{
  "num_hidden_layers": 9,
  "hidden_size": 128,
  "n_experts": 256,
  "experts_per_token": 8,
  "d_expert": 32,
  "d_shared_expert": 0,
  "hidden_act": "swiglu",
  "moe_layers": [0, 1, 2, 3, 4, 5, 6, 7, 8],
  "router_score": "softmax",
  "normalize_top_k": false,
  "routed_scale": 12.9,
  "balance_loss": 0.00148,
  "balance_bias": true,
  "router_logit_norm": 1.0,
  "router_bias": true,
  "init_std_router": 0.00981,
  "lr_router": 0.00092,
  "num_attention_heads": 4,
  "num_key_value_heads": 4,
  "head_dim": 32,
  "vocab_size": 16384,
  "norm": "rmsnorm",
  "norm_place": "pre",
  "norm_eps": 1e-05,
  "positions": "rope",
  "rope_theta": 100000.0,
  "rope_fraction": 0.5,
  "qk_norm": false,
  "attn_scale": 0.177,
  "tie_word_embeddings": false,
  "parallel_block": false,
  "init": "normal",
  "init_std_qkv": 0.0183,
  "init_std_o": 0.0183,
  "init_std_up": 0.0183,
  "init_std_down": 0.0183,
  "optimizer": "muon_variant",
  "learning_rate": 0.00954,
  "lr_mult_o": 3.0,
  "lr_mult_down": 3.0,
  "beta1": 0.93,
  "lr_head": 0.00974,
  "warmup_steps": 200,
  "schedule": "wsd",
  "decay_fraction": 0.26,
  "decay_shape": "linear",
  "final_lr_fraction": 0.05,
  "batch_tokens": [65536, 131072],
  "max_seq_len": 256,
  "doc_mask": true,
  "train_tokens": 592000000,
  "max_steps": 6446,
  "dataset": "wikipedia_en"
}
Below are experts of layer 2 (counted from 0) of a mixture-of-experts language model. Rows are named router (the router's row for the expert) and show model dimensions 0-127. Each number is 500 + 25 x the weight over its row's rms, rounded and kept within 0 to 999. Numbers have three digits each.
After each expert's rows: "mostly gets" lists some tokens that are sent to it at least half of the time. This comes from a sample of Wikipedia text that the model never trained on.

# expert 102
router:489529481521488538498535514474475470474507442507479510473483572527490480525487470499521486501544495499474490526513498499536500524515487486538485537491464495547517502505498483512467530517521524484511491512473497482474546491469503503502478473451544474517514540511538474514475498494516530484500466522506509480514487536505541437490472470503450481504548484480496486536485477505497516442511
mostly gets: " the same", " end of the", "s a", "ed a", " series of", " years of"

# expert 75
router:502514553522497520534518486493516503485496553504524464475463501477466465496490493528542519517470524522490483494520492472525466482483481519525456497474521479504464490470496488502507486485495467520499484478469505484493475530554481529531459476539506547492537485524522440464538511431496512460473531522515507486500507495515466510505508523482503512492489469492500463522506494525448469548500
mostly gets: "pril", "nd", " Es", "Ad", "ugust", "bit"

# expert 91
router:513489459451479473508482528535505497494509475495525521485551492541516506490529501514503523465482451501479508511513513469473521503531510516465461505495488488522466459529511480508479495460510442492488508514466522485490528486538537466537475452491452500500507557510494518475474522473531489477520490510533482505487474486546461478519501509451494476460486553508473523520515489514494544478484
mostly gets: "′", "rahim", "rell", "ğ", "ienn", "ã"

# expert 175
router:485481504481480465525508535499498468475496502526508539508546500503526488531527499524466556482496483535476489490505509492497503480518478543510478488521520459537503467515500519454476525451479425502479484513537523466510490533494500523519485513511483490506521518523468500508499540532528494453495491496534464501538527470544475489449506527505512491446496492453500514515483467474501536473470
mostly gets: "ithuan", "iverpool", "ittle", "ør", " Lem", "ocal"

# expert 137
router:561506514514495496469488527569453532527467480503480512533527502532530475485509473503535509506495451504505506519510540476486477479474536478505520499535484503492537492510504494517509446488520511497524502515508504521463499458488474464548494549478474521448534508489498508516521522527533521457509485476467520495507501545507473512536480537525441487492529492513484503530463502496503467508517
mostly gets: " of", " of the", " of a", " of his", "s of", " of S"

# expert 161
router:507501492499536479449521492506472541494529512466513516464541504519474493477500456503459472524461449508480532493493473543505517499510497494457485481495568466492529466498488492491475498461505526497475483473480509491532507509519517467502486555539492502461518521496521494492443555482503521540503484465461534491499483483483492523539505480526542495509458499504489492491500536480487533528473
mostly gets: "Scientific classification", " section", " Empire", " sources", " Affairs", " Awards"

# expert 150
router:516522508510499506521546494493430498499499453522471530507513497533512498513536477499560493502511496493497500518497474488531452467506503534486494531533467478468515502485557472484501534513490500494502498495495479524497510495468469506543462504477523506487527528487560473459454502497506530511506470451497492513524545520453481445515470478519505470495491486498518504533542465484493516451525
mostly gets: "ment of", " training", "ened", "iation", "craft", "ed a"

# expert 207
router:456505460494494471491510539473506465487501499524485536483489477504501484532503500497529540520484474511474453507498481487516490482513473539518485477515524446535476501490479518451459513465496465522471507524526517441525491522496496528527474529498529460525515490497489502517510534520511505495507497482533464480531531466529471489446488502488517531466492480450520511520433477512521521468461
mostly gets: "021", "ithuan", "024", "025", "014", "019"

# expert 122
router:528487498512480507502460479507491470475492499480489468510506516429443492499464493482487527473516519505504467480505479487461500482526490512513502487491510488490536510481508465503539478524498448466495503502536475517476468518491481519510523554523553499494516515539507484535512472520510516463523464547556454488486541465500526469517444509486529493479487470507524518467541521511471492525469
mostly gets: "ivil", "seud", "ancell", "irst", "onst", "incinnati"

# expert 165
router:483501507497466508512531509493501478521491451506538461468503499481469463532517522462505494529454533480519486482527499467519504506545516521510463462523531538514462490452490513479468497494472497510514526518480545484471534493492513515502517542474508481521504502469501503513457464496476479492518498474498519496540525512539489482473469506456528534540525523445512458462456471496518466514483
mostly gets: "%", " km", " metres", " million", " kg", " p."

# expert 249
router:486465465554533466472470529527466518525488471498543495521493472491540532492492459498514508480499469481484495485552483506473507495516494458520491477507530525462534510534484537535503508514495522491474488534487535518540492466496521483467479510477454506454487494488489497514539515518516447531532488492464514463486492516489459507531528502494500504512511567535484541471486499478515488536493
mostly gets: ", D", ", C", ", R", ", K", ", c", ", V"

# expert 230
router:496465501540543451538523531510489481475467532494526501504509477514489477523511489548460497535535479499476462501520521524530508518499467455523462483528468497504512477455496505469468492505530542538549499501522493515544508495500517533489479519450480513491526496518519512492502497513520466497553484480508495529534524487476489461477514491529519500498457544482515451495490515556526507522487
mostly gets: " late ", " early ", " December", " February ", " sale", " compar"

# expert 189
router:450563482490476493496530535451541481490483491519450494478477476498522521503479516453491496483482526489515482506481490501541475527522481560512479516489515487506468487499490527490467525516500474454460491516476515458477475479469522457513515479487541481532490506527504505494454532514511483505506514478462489469504502527532505501462514519529523528522565502471494505516435481487530505495503
mostly gets: "025", "024", "026", "% were", "021", "00"

# expert 120
router:484497541469464492494479433545498528530475454491494528491490532506481518496484520485511472496491502521505494520477515488517507536495522471505522514523494510516450508476481476458510495502478530538532511525522496544520523566490473526479518491510503494502538409468477489522510462500509520467533485518502474492494505505500518479517461512453502515542451522456517506502499474517517475531517
mostly gets: "Personal details", "- Pr", "Ad", "- Am", "= P", " Many"

# expert 177
router:503459474493543489497438533498498533509489474496517519499539517499525529501513478502503500533558501517488529488507510481496501488498478471512499468489472542502497529490468511514472502528492545507547479514495533534492517491492521553450485460489488544500477469482504526481500474527529497527518509539477474490516463521528474536528548524551510470545536484478504453488484502481505491522546
mostly gets: " was", " were", " is", " are", " have", " had"

# expert 246
router:534487478457512501506496513483507487540498471525492516470534468518498511463513473514490508469447512441526460513507475527502468474513486511489503510506498488470537503513517466507506569501506512499451554507485474520459516483506499497514497527525489515478528503493511518481474500489509520552530501472471499498453490494448489527514484501482524470460457479532440506502546483483466522452489
mostly gets: "ment", "vement", "ament", "otype", "eral", "ophone"

# expert 35
router:496453468516514524502467506487523528484496542516516498500516506504521488512514525481504526521544462517495515521503540485494496480513447499524549508508475560517514500486493524532480509520480524524486497495490540517482535499523521528462489487514494549503493518470488509507436525530493465505481552500476509496482489516531498559489514546544485529516523502489532493527428487491490495560531
mostly gets: " were", " was", " is a", " are", " is the", " was the"

# expert 130
router:525492453479488495530478503559468495485513470526514550510528466532500504482553526493570506462483493508518514481519482531498520479521511504473477504530503474486475505517505485528529517441543505465460462472515502496474546484520466474505509535528450524487524527484493523471509535491505518551513492499537487512530465526524466499477533524512478504472491486526483509505498499490522480468499
mostly gets: "inian", "umar", "ques", " Eagles", " House of Representatives", "is"

# expert 5
router:492502531488518454547505514464448462506489502519457527502504522529520510500512482527497488495483535496503460487451490522517491474484506547517540528517471492487508511509502485510506518497484526502487537477477491514507482526495483466535490465458512552542506524534565494505475485488508513526523510456505490484514564487513554462514494524553499470536523497485499546502520464511509531494475
mostly gets: "ified", "ership", "ised", "atives", "ations", "ferred"

# expert 255
router:509519507533484514517532477538552461466508547538479453486430498487486449490468514518504527534554511499499486474509445506516505515513504492497495495456508486487524478455490498510508536532507507525514496506541467470501480491548461524477531511538526529490533511523480490490529494509506508483493513543561517475484483476533488487472464516504524519485506497503494467525499499531469515522480
mostly gets: "mp", "abric", "ugust", "Am", "cient", "chie"

# expert 206
router:483492487457522514492482521505505502501515522540486482481528485529518473500501506497478518522486509519476521512490524496484468519493462478477532519558457481530535501490477486509534522515485540539524485518517471508470481562526527515485480499538444513490494435460486472467521487515502518480519536537550494519461464528499530533472518498489460479506462449487496516517480532519472474504500
mostly gets: " \"", " \"the", "- \"", " \"s", " rel", " \"d"

# expert 15
router:521530500537515517467518484494512488485506504528544482470532483512531510473510503444459466495478543526512507506507515461466485520494483485537462463511535496504467516505538540514499538483520469462473511479505498483525495463539500456455520507533514473514492530519471533524485525522481514477475474450503509528474535536519484500471466527500517499501512536489510487511455461470471472477472
mostly gets: "–", " – ", " / (", " - ", "–present", "−"

# expert 114
router:513486487485481506520545466457524472491509550516479483494455531442468468488434510536526498506514535519499491481508506506509519514496507488537497515492487542501506533467501509498526484495520495526507518479519469524504482512539467520508544489490516539516486463558497492538514450492498467496506528540531497494539507457511566491458474490518526516504505464473501502536501487549500486488507
mostly gets: "On", "With", "New", "ruit", "German", "vertical"

# expert 145
router:497530492477492512513489544521493515481482468512530498518519526507454516507520479485531495489495516479503480491515499481490501493521534515491486517517536496461469456508510455524455475494479519453519505491488557456507456464500541479539452503461513487510525563510545528487453482477503525486491477470522482497539513516519495486472478476467516494522536540451518516464521488514506546526509
mostly gets: "ublic", "′", "finals", "}", "marine", "mercial"

# expert 8
router:495487504530514471473462478538497532489535501527526527467521469496481515537515527488472461494540518518514506493445488528505508493532500487515503457519508467476523522489493531524498530465477533526502480521544470509547515515497482489496542515530476468498503480449511526504471511502525493497526480504453520511478484530521462479550505497533552500528464545473469527468467542497495514523484
mostly gets: " concept", " theme", " village", " video", " latter", " character"

# expert 58
router:505486501500485514476503494465478499504484545479470491507512478489509490486472475518501534498457476483496451487522522470535442475500451536505480488490521455550500517510505506461461489520461423546485517485490529489484494524520523517521479483478529487535503479500471486489496536510500510488512510496508466522489536460491494522475513525427487521451487468481520515508514480503548544508482
mostly gets: "hythm", "ittle", "ético", "unners-up", "eder", "ichel"

# expert 109
router:492490455501533534506476493476480539492490525476472487503490483469508511479490433518491532485515472510500485477530493490492498463485463521485502519518538458533501485529537476465515522521475494534487500494468526474458476518537497511497488548516523529486514494508523507487543533516503525505515511519535467490498514462434510500510521495441512515450474462487511518461536540543497535527508
mostly gets: "alleng", " Ros", "gress", "rov", " Pan", " Lem"

# expert 232
router:509477528469516503518487566489511462491515540523499492466481515530476484501507522518471513491532492526485513502517515451518477491524449487526553504520452514522514513487520485500481527499524521517555480497472540469507458511518484555496468457527455494537493496523515472522488492525502493469515532557487524473502495542540501519522512507517519476487543499507498495479453496468477518523530
mostly gets: " when", " He was", " following", ", when", " where", " until"

# expert 191
router:521492537498465486536536494475502449481476514525518477473503494471510464508521522482495458487455525455517489483496496474542450502511504557517466496493502512491462485461475499457467503524500472465535552501484530517481506508486504507534483517499528466529532513509504480489471497467520492482521483481528476496526510491540517497465455538491496507530520518462545465476506473507474451529483
mostly gets: "rd", " pm", "ifth", "ourth", "teenth", "enth"

# expert 158
router:496538500526523534475503506486470499489491507490482501499495522562511474508457444522531526475522452521491509530447478486489488493480533474518512512491451496512530495508546473507492507537469535534538485513503499515455500495509484480503495498513498492454527474525525481503524480519516529492513495507458526459481498528450532467530486517505453446475517478521488523500541495540470512468535
mostly gets: " able to", " into", " due to the", " about", " use of", " between"

# expert 231
router:519484508550472512458528513495489467487537507470513463489482493527488502499476488526525471508510447505518517525539470469530499501541491498504509522468533555514499492509506480488475463528532495492530489493467461465484533483501520476482485507443522434456501530501481525538523489470500535482478476486536543495533488511529515498477476481508478498489516487504455513524517478479565523500510
mostly gets: "|  | Independent", "% of", "- Binomial name:", "teen", "- Binomial name", "ético"

# expert 229
router:480496517538552475520539500567522505487508520535483454483490502505512512498443498502468496517491525505455486494475508483477503512493523452523485520514492528481475496478520507538521486520542520547520503504537512504458492498534515486474454484499515463528445460514494510470522463514508485476489506540518507521510493497517530514513493490539472473527441514462532494513528539537502481533489
mostly gets: " \"", " un", " [", " '", " “", "- \""

# expert 143
router:452488492497498461471483525543494541496502461491486529483489477459483477484478489481503527478518484520492494481507489506467499575493492450508494516520469524519531500532495528519493519478512540535517476540484515517485526477453501505460501517494471505459480450459487488495485446535515480494524517512496494460491477513460477486514488469460491488540446483501512489469512495510457464480538
mostly gets: " c", " sh", " sp", " res", " sc", " bl"

# expert 168
router:551479506454496504537486491506488440534536530520466529501499519520519503454518468529503489477463522511521517497508517493525504480502488510482526541517496487501521507476495478507542540528520528504485514512485469544471498552529536491524495516510432547479490483524541494518521480488495515522518520485547481479491494485507509473491484485537501434469467458506501538509535499465522508512525
mostly gets: "orial", "iments", "rator", "ators", "istry", " Merit"

# expert 7
router:455488483496514463446469494496520525521481472517476518500527478526556508524517501523475469537506509516487478507470546515528488486522486459535526501497488582495539513471464536503483462520496519502518484528477520509534511512491525514518493494499494485499498497436469524532507464505503516536526484500463469515496500495503476534535487502461485518527507563483512498499500537494484452541492
mostly gets: "\n", " For example", " Additionally", " South Kore"

# expert 235
router:506533473495506529497479503470513528510456458487482489508464487491512542513490503507515510471524505484488491522516484498480541498482540494510491529466458522475493523514459508533512521475450483490492520489479458505454521468471469440498511457504513491561469504504486523496541512496502501514503530507455540492495481535488534479476549515510440554469500480519508450513476487487496514461509
mostly gets: "ing a", "ing to", "ing of", "ing her", "ing in", "ing "

# expert 124
router:472494521487480511510526526468501462501485459499516482467533463494526487507537511481485495497468530516487467472497511506544481530523505529535472505504541521502440470485473493448480480484480514486485481519487562468498529481474531492523507512476529465532501523517529479473434530497538492495528504470453496521475509519530484481485466486515527488528552525491506504483468488464500462511478
mostly gets: " pm", " million", "th century", "%", " minutes", " metres"

# expert 72
router:505486488507490503542549508497524513549506532520512453471483456547508476481508497484517517516468476460554503465532530503531461536521492517468480531503496502467455495486510521497474533546514502547491538491421538530454491461546489494527507498514485508460492476507545509473498494448504492517505510476505466501477471485527493495479497471493513513487485479498477500496524491524504496493500
mostly gets: "chell", "N/", "itor", "ther", "arch", "grim"

# expert 228
router:467526483540470485485468477515449507492506479506529503504516473512503522538477511462524455520539477526483533525481477484500524481536486483472524491491511498507543504504485509495492534459473552546530501527555482493512457468517473506530498543485454512488524460465512512501496495482505520492514489472476528503452466505515500500529548489524463452499459533481493531481497472518529495513522
mostly gets: " public", " national", " social", " local", " human", " English"

# expert 121
router:495474486488512476513547494523528465536527506494487503482531471507515508532497524496510500474468472479476497496526530515555457511499517532479488511508484524507480511538496503474516527481556495469465507471499490558466520473510524442513514497551455465514490493506479496491513521510491487507510471454488501504524457448509508524499515481533489498466435466539460508527519486458534501477487
mostly gets: "ers'", "orf", "’", "wig", "s'", "sch"

# expert 88
router:483510454475513500485459450494504545487503512462496498508474506469484523507480494506504524470512506513506518488497477491446526473512471513443526518515506435546516505547502471496527480499483481507491492497506463489482488511521471531510505537557533519492526488514493490495550495524502511498476510521519498486487478457449478520510516494469488504438442459535515528521531516483473545475511
mostly gets: "alleng", " Pol", " Pal", "ancell", " imag", " Hal"

# expert 238
router:491480515545471495491481485562498482509522523505522475492509534474489478510481518526482487522532552508507501474516493497500513483533522483494474503508510528491548529483493459519556503513533462472527498503546467560510526514520474540493535534464529500544537491526480520524503454525498489520492489537544482488502514480478525519510491493521531494465475471518529476501532513494475446504453
mostly gets: "ivil", "incinnati", "zech Republic", "leveland", "ibn", "inema"

# expert 181
router:519473493539524528450516497467484531508527532467519477493525506512507495466478504501470485523516507508512467494503500513522468472490498531508547510493545476469522517565516500528512475515448526519479480475487488475499488491534513466489503499539543443526448523512507493516508521480526533499496506451497481492498477503481452467527545462529507450510498507488455547498521497489513540514502
mostly gets: "- Preceded by:", "ote", "- Species", " round)", " title", " map"

# expert 138
router:519510463492480542493515471469507542485481482506463522488452483474505513476478459526521502475511498510470486498477467516470515477500467517464486522509465463502535512528504447520514527449480509529470480462493445531449509519492469487508494516543529527535454521489495506464524515499494513507479515514494481477501515488482525487484526478510477508491469448504448511530528484475469533451512
mostly gets: "ained", "ed ", "umed", "enced", "aring", "eding"

# expert 62
router:486461466554515491468495492511525520522484454471545514494536499465482521495491512441502490474501512513499509491542520480477502538514499458487486497492479549515517493519495543531479507493499544514540469517517509515497537455493500492452525530485493461480492479454498544503491470501504522539507480486496508505510522538502456507546505469473496517498499559520480492441514495488480468472537
mostly gets: " inc", " ab", " reb", " acc", " prot", " dep"

# expert 251
router:496507467510475516497488511540547510501512478486527474496464498504527530464467522530505465477494494501514496488514531512462521494518493491487485511447538518498456479543477533554469487523497451467479533522488517450475515480517521480532502437466493474498491542504483531509493486425515491458502534528505489520488448509517490516488518496467509518500520522538475500487514484506485545516513
mostly gets: "%; ", "า", "rahim", "attal", "н", "|---|---|---|---|---|---|---|"

# expert 250
router:540469490542510520490497518534471528506471508481516501538515507499528489475509480448484491518487494524477508514539530558459461496531511435509484473476496540513516505522544508466492493458492510482499465517513540526475521495504516506463480461519498475465482518467505538503506528527494518559507501454490551509479494493513481515544494523494496536453492560491500524476491493505523506504504
mostly gets: "=", " =", " ===", " ==", ") is a", ") ="

# expert 49
router:510442528468502524493536460529514510550464460486505506500495552462522531491502528496478526518536461519520461516513498512498527508475485499446483522509464531475516497489486529488512486499474512546505520529516498524521548474548498516479532505529486503530505455461500542465495509516518530472503474504498513481476492525483491508511467497497488483524462543460510499483517460505501452508547
mostly gets: " (B", " (M", " Part", " (L", " (W", " (E"

# expert 167
router:501459499513456522511461484491500538499479480471571517502506472480493526514520447497498520517526518516491495536524504524535522482494526498551510469451494498490539482477499523506511464533499529472483459528503520509549520452462497472507527501463479501468443503468534540506477497485517496497500517467468510507491474513493460487533536478514489482522476532473525514468471460529480505499504
mostly gets: " son", " President", " brother", " mother", " father", " director"

# expert 40
router:509502510461489457525503484525523490528516466508500502490507499555504525490491515504495468475477503462507543478485504476492511485532554508474498528489535522469459480536512523545482512477497487486525516504463504512526516494483489448523461458466452523471485525546506514488478485423495451510471499461485513494514477537525527470501485448523532482520495530528496494491511498515515521498547
mostly gets: "961", "awa", "anda", "eals", "onica", "ible"

# expert 3
router:495483469467543517464528500494507460481483504486450508490501455490518506541529528531456457536509512480488476499487489483532518492546452475525511505525491534480516507454462522499486477515532542460507468513478505472531501512473561492512480512508521480519519519475482491510536462500479538530502481492515483529506486487504540540489498483477480521548512492481483499462479540521463486531467
mostly gets: " three", " two", " half", "| —", " four", " five"

# expert 28
router:493508516522521471534481500465462487503506463475513526485496530495507490524542490485506509567527487486465508507514550459475501510508517475544492544523529566537492508490493528517478525496471525479523527510543516511536538509487488549442482504471475512505541487464539470470488549514507456481525471499511490515477471520512500490481451508504482527512518498502528497477478504497474476517522
mostly gets: " his", " her", " their", " His", "'s", " an"

# expert 80
router:505555513497499508519524529455494441482478496517461473516518531503506470521514497514521518485510510469517521504468501491519448511492514523520492521502469483513521504480508452487503470530524476469494496508488488486446506511493475466536492497456536500536537526571526491481458519531507523527480491501475514490543540497510548451499462542529480476495552485506491479535482485494475503479512
mostly gets: " end of the", "% of", " part of the", "% of the", "ed to the", " of"

# expert 47
router:508529468505505544506511452435534457523508537515525498481442500479486498512466510480537526514492518530479472467522459485487497494484498523480510494462513460528502488498486496508518511493489481519473464504502479478472481516559457536497504544555546530499524433508494492506555504501516517487500551517548479470481502475507483480480519494512493516454509480512495509507502475499489498485485
mostly gets: "oup", "imit", "inem", "'m", "ind", "onor"

# expert 97
router:504520484510503527497501521455490492476498520499491486490490482531509511519488469491490494498452503482504509518493506460540491484512479512527504532420486499496504516487513519513448584512466462462491494498448470501493491474481460458528474470480541496534498509499521513489457470501495525479510526492485525484488517552515531469518508468531524540508564467494514490478479481488483470473467
mostly gets: "ating", "ated", " to make", " playing", " making", " successful"

# expert 239
router:494481474520519468471486513519521529533478452526488507496542481516541527502525510529471481536507506508475489496480528487503530490541478457537509483492481568472532501476476543513501463507487529511507479535494518528550527507465549504515501491498474489499511509435494528522511467492490508524524474482465476513513493504501465537529515482484474529523523563487508505492498534469487459534494
mostly gets: "\n", " (e.", " *", " Romania", " Add", " lake"

# expert 37
router:492463515475483522506487480499509502458477524514547496523506468496499518483500487505474519510517506513481474517458512527541485479511454473561538509487459547493508523452508541491485515486487543494498488518493514502528516484471478510488470518499438495474531451481541471487484487463517505492514500519487539503475510499526480504446543488524488469565510544493528551484471473505506478506482
mostly gets: " former", " first", " British", " second", " third", " new"

# expert 241
router:521483518490477473550486492563446478501513520503537437484513482501511510494530484511522532483479510492515491476512517499482505445531508477497475484535532482479482509492539480504503513499492416464476527507525542524523499493530463505529500491505485524522518514532526507465494521498485451510505539534529457497476540495491516521510521551513538502485477511498534490473545491518475481514514
mostly gets: "alph", "leveland", "inema", "vin", "idad", "rez"

# expert 125
router:487551550473488463501486489552473480466515464474512497513486547476458486512471528529482496484534511524511498501519489472509523523497472485496482475535519472494459492469482460456511478467548464462532490477513474495532487500461491503510487487510504504513505541513490471486497481505516473491464470511568525503537545497507509493453464506501490529514499505504529487542444486509497527518471
mostly gets: "outhern", "oyota", "askatche", "ri Lanka", "leep", "ingles"

# expert 153
router:477519494525518498499441540530503530521470530471503436459498501443496509507505494529463514499486509519480476479522484491465534472488511474508482498511507514516502482492478542521508492441468489540504511528455515445492507501521491475483480530531465485486498469472500530476513481522515473465510529490544471520501536464482524520486502512495488526462461513464508509477507538522510462545533
mostly gets: " re", " rem", " l", " re-", " en", " la"

# expert 216
router:495495519491484556470526462469538497540517508535519501508481498531510486496494539500557480526518529518501517507497499461548494489510499529491513510484453480552517517509499502467565496510482477531524465474529476481512498524497498523456510520516550468518502445465454464517522500497489508502461483515535495499510499465531532496466467527512508478482458463514480476531488477512524498466495
mostly gets: "In the", " Apps / (Gls)", "| Al", "- Country:", "- Le", "International career"

# expert 23
router:473480464511497497470471497536458532497460500477512485482530468506520540486511476507501489491465450472492533505518508489518531487525514467481494485487518547509521514522512544506467479477485515519468505505479543491489501494481485486499478524503444496427498452509503513496549513467510514529511537493465511503483452520460496534527549485457505548494459517500506525469522526497484505534531
mostly gets: " Manhatt", " Oliver", " Calgary", " Khan", " Jones", " Hart"

# expert 156
router:531477472510476478497514451497487488445569527522524480500487500498483507535511519525486480527517502529516472493489455507475503510535539511526460514465540470457513521470491511503494519461512499498504506506518526456484478485493500552496516522488545477472543552539495481495488511507494511465530500543515523446492473483488478525506490495472508494506472550477470496492466451503496513496454
mostly gets: "seud", "alleng", "oston", " shoot", " view", " build"

# expert 24
router:511526485514518492510487468464473534479501457493509529487529510537529484542507459483523504528552482497471527509501511470505490533477528474521513541508459533526501510497500502519492526518471543495539496516518492541487551500500476512484483525481473520515542489500539462478481547525526514482516459476497517494453458515476514443493487495485471487488523453521481510499498512464461482450533
mostly gets: " his", " their", " her", " its", "ed the", " of his"

# expert 99
router:537523537469509569511507485492506525502506493502555455486488491483491479478491523515483492501457512510476477471475464525475521478526503521486490496429501507417447506465488505484495489534491520523485480506481486463499479494496482493499495491524478544487496514514531461506521506452493513458518525535497482484485532507526469508495533536513515502518526539474448502460515514483490520478471
mostly gets: "rew", " camp", " staff", "attal", " board", " crew"

# expert 43
router:484487500508479509490517486541453530490463469492520555538535497508493521494477490483500509524521509479488511493507469536545537477514495477530508465513539528511547473469524511514502471493499555519501503522522507516516482494473499506492488530436490460452509463458491504476543477475482529500529467525472539482530509499541442493508538512514501487488473530498508531497500549466521471503491
mostly gets: " University of", " George", " New York", " William", " David", " John"

# expert 36
router:514488500514460498504484508510505478480497522500476459492483521461467460506496503497503506526513555522513473472502472495472501489529511524538501489511473480506541524468533460483533469519512463492513488513569500530502530514546462517486540534512540497541542506528460506500499468514512502490511492549559476492508550476502534469477484514517523478500494477513523503505545495486486450473461
mostly gets: "Personal details", "Personal information", "ivil", "ategory", "ouncill", "eram"

# expert 46
router:516450499527459520502530491509491487476455502514532517493516514476505519472478516513495484508488485527513451524509516487515542476517538503481543497492505528536511546504476468459498472460458506517471483488489477531534553524454500525539490435443519484519513506464478499498533517493496507470505481483480494475531492493500529504485526482446468532525471500509534486506504506453544515501486
mostly gets: " For", " On", " There", "On", " At", " Bay"

# expert 50
router:459468521534495451465483526495499503479478458508503510508477465487551512499506505493476510483512505492510497538534540479460538494518493479545498468505510534515520519501496527514533524505471547507500490531487536518539501444485521540498516471467481488489479473445496481479537482540514492548512506507457519462502476539487471529520518484497502480515536544468505532481512511472482473538520
mostly gets: ", and", ", but", " and a", " and the", ") and", ", and the"

# expert 31
router:509474542486466479538512464499530474486467509493504506502488534522521498482476535521466476483504470507501488501518535537534527492486464506500479519512528515470521464460489514511526486517521528539540484512515523502511514466474485510516474482451471487518520523511563500504469517473504458467542470486516530503491472472530501455476505518518516473492442517514519467501449511480551461504463
mostly gets: "1", "2", "873", "888", "861", "919"

# expert 147
router:481533525527507500522519527534501452495520511533520485459510524502540516471492520460460450486500544498504491509507521458488457530479523487538473492534496487500487501497540544515510524510547492504486503492513495515496506484522531465517478464496469483479504501518485515477510506502500493462492470520527523491464527516545532479467475544534467539549478492477530486526451469454483483526468
mostly gets: "-", "–", "960", "-P", "−", "- D"

# expert 195
router:502506543475534482508469564511502475480502495517475478510513458502518500482513509509490486493472467513555517513483497469497515475490464471524505462547444531473535513452478457510523490520480524552537485486489490473496478488504500531500505481525483483476497499486478505487507496516507478515500495542465550522482534514531530563496507541519466461490504483490487499487455555493504500544520
mostly gets: ", to", " able to", ", including", " similar to", " including", " as the"

# expert 224
router:459471466534497470516480537519472524513504470506473525498488464489531515464477485499508467515514480471467515501522469509479544505511494464510494464523505519506534496517519518532534507516500563510499472527508529546548499456448525537483512475447502514470475499479488526481509488523503511535550463520466528476520522517509487487515520508500489455535539541488479493497529520511499487510541
mostly gets: ", but", ", and", "ation,", ", s", " and", "ers,"

# expert 127
router:495500502497465475479525487541537475506538498490453478479552523506473466500483496457525471490489556486503541497476504484465536522551539498505509489484541537490461476519524518537457496508506505505539538502472540511480536462501495495530498516492493489477519540541537523525491480450498501486522501474486498483509475512532511474540496471524526481542479549519523521465497483513496498511494
mostly gets: "960", "ropod", " arm", "onomous", "zbek", "943"

# expert 227
router:509495472516519451501466514516455518513456458522536541497569508486516514518534493486508491489495503518488522469515521496509521496505514486482472484560527524492515490501538515504495473475491511468494480490530544531485493496511487471522476569501448536472538465496545534485555521532526490513506504490503472532531532491484484501504523526516477512511495499478518504492541513485495439534495
mostly gets: " of O", " Louis", " Pav", " É", " of St.", " Mont"

# expert 115
router:513524499456472475520517467524506476460490491504521537519471519465476454541504520534525544489540494529489491490521509486516525531491487505466498486539522484509482500467483471454541484470548464476520472486541481482522458515491487514514508515518466523521530501521483492510496483529502462509475497503567480494531525469512506487485461529484510535493523491477549472540458475535487518520504
mostly gets: "outhern", "outheast", "ullivan", "leep", "ometimes", "askatche"

# expert 190
router:543474501555494526454468514513524466521485498511462512486532537526545532523507478464476465495546528527471524519509524555485479519463527462516455493483522551512502492478507504469512498518450520517531532514484475518524519489521490511522518486526478514492493506468495518513480525530515524508460485474518524483486521506470490528533462493507496544522452521505511485488493501536528468516530
mostly gets: "==", "===", " ===", "====", " ==", "==S"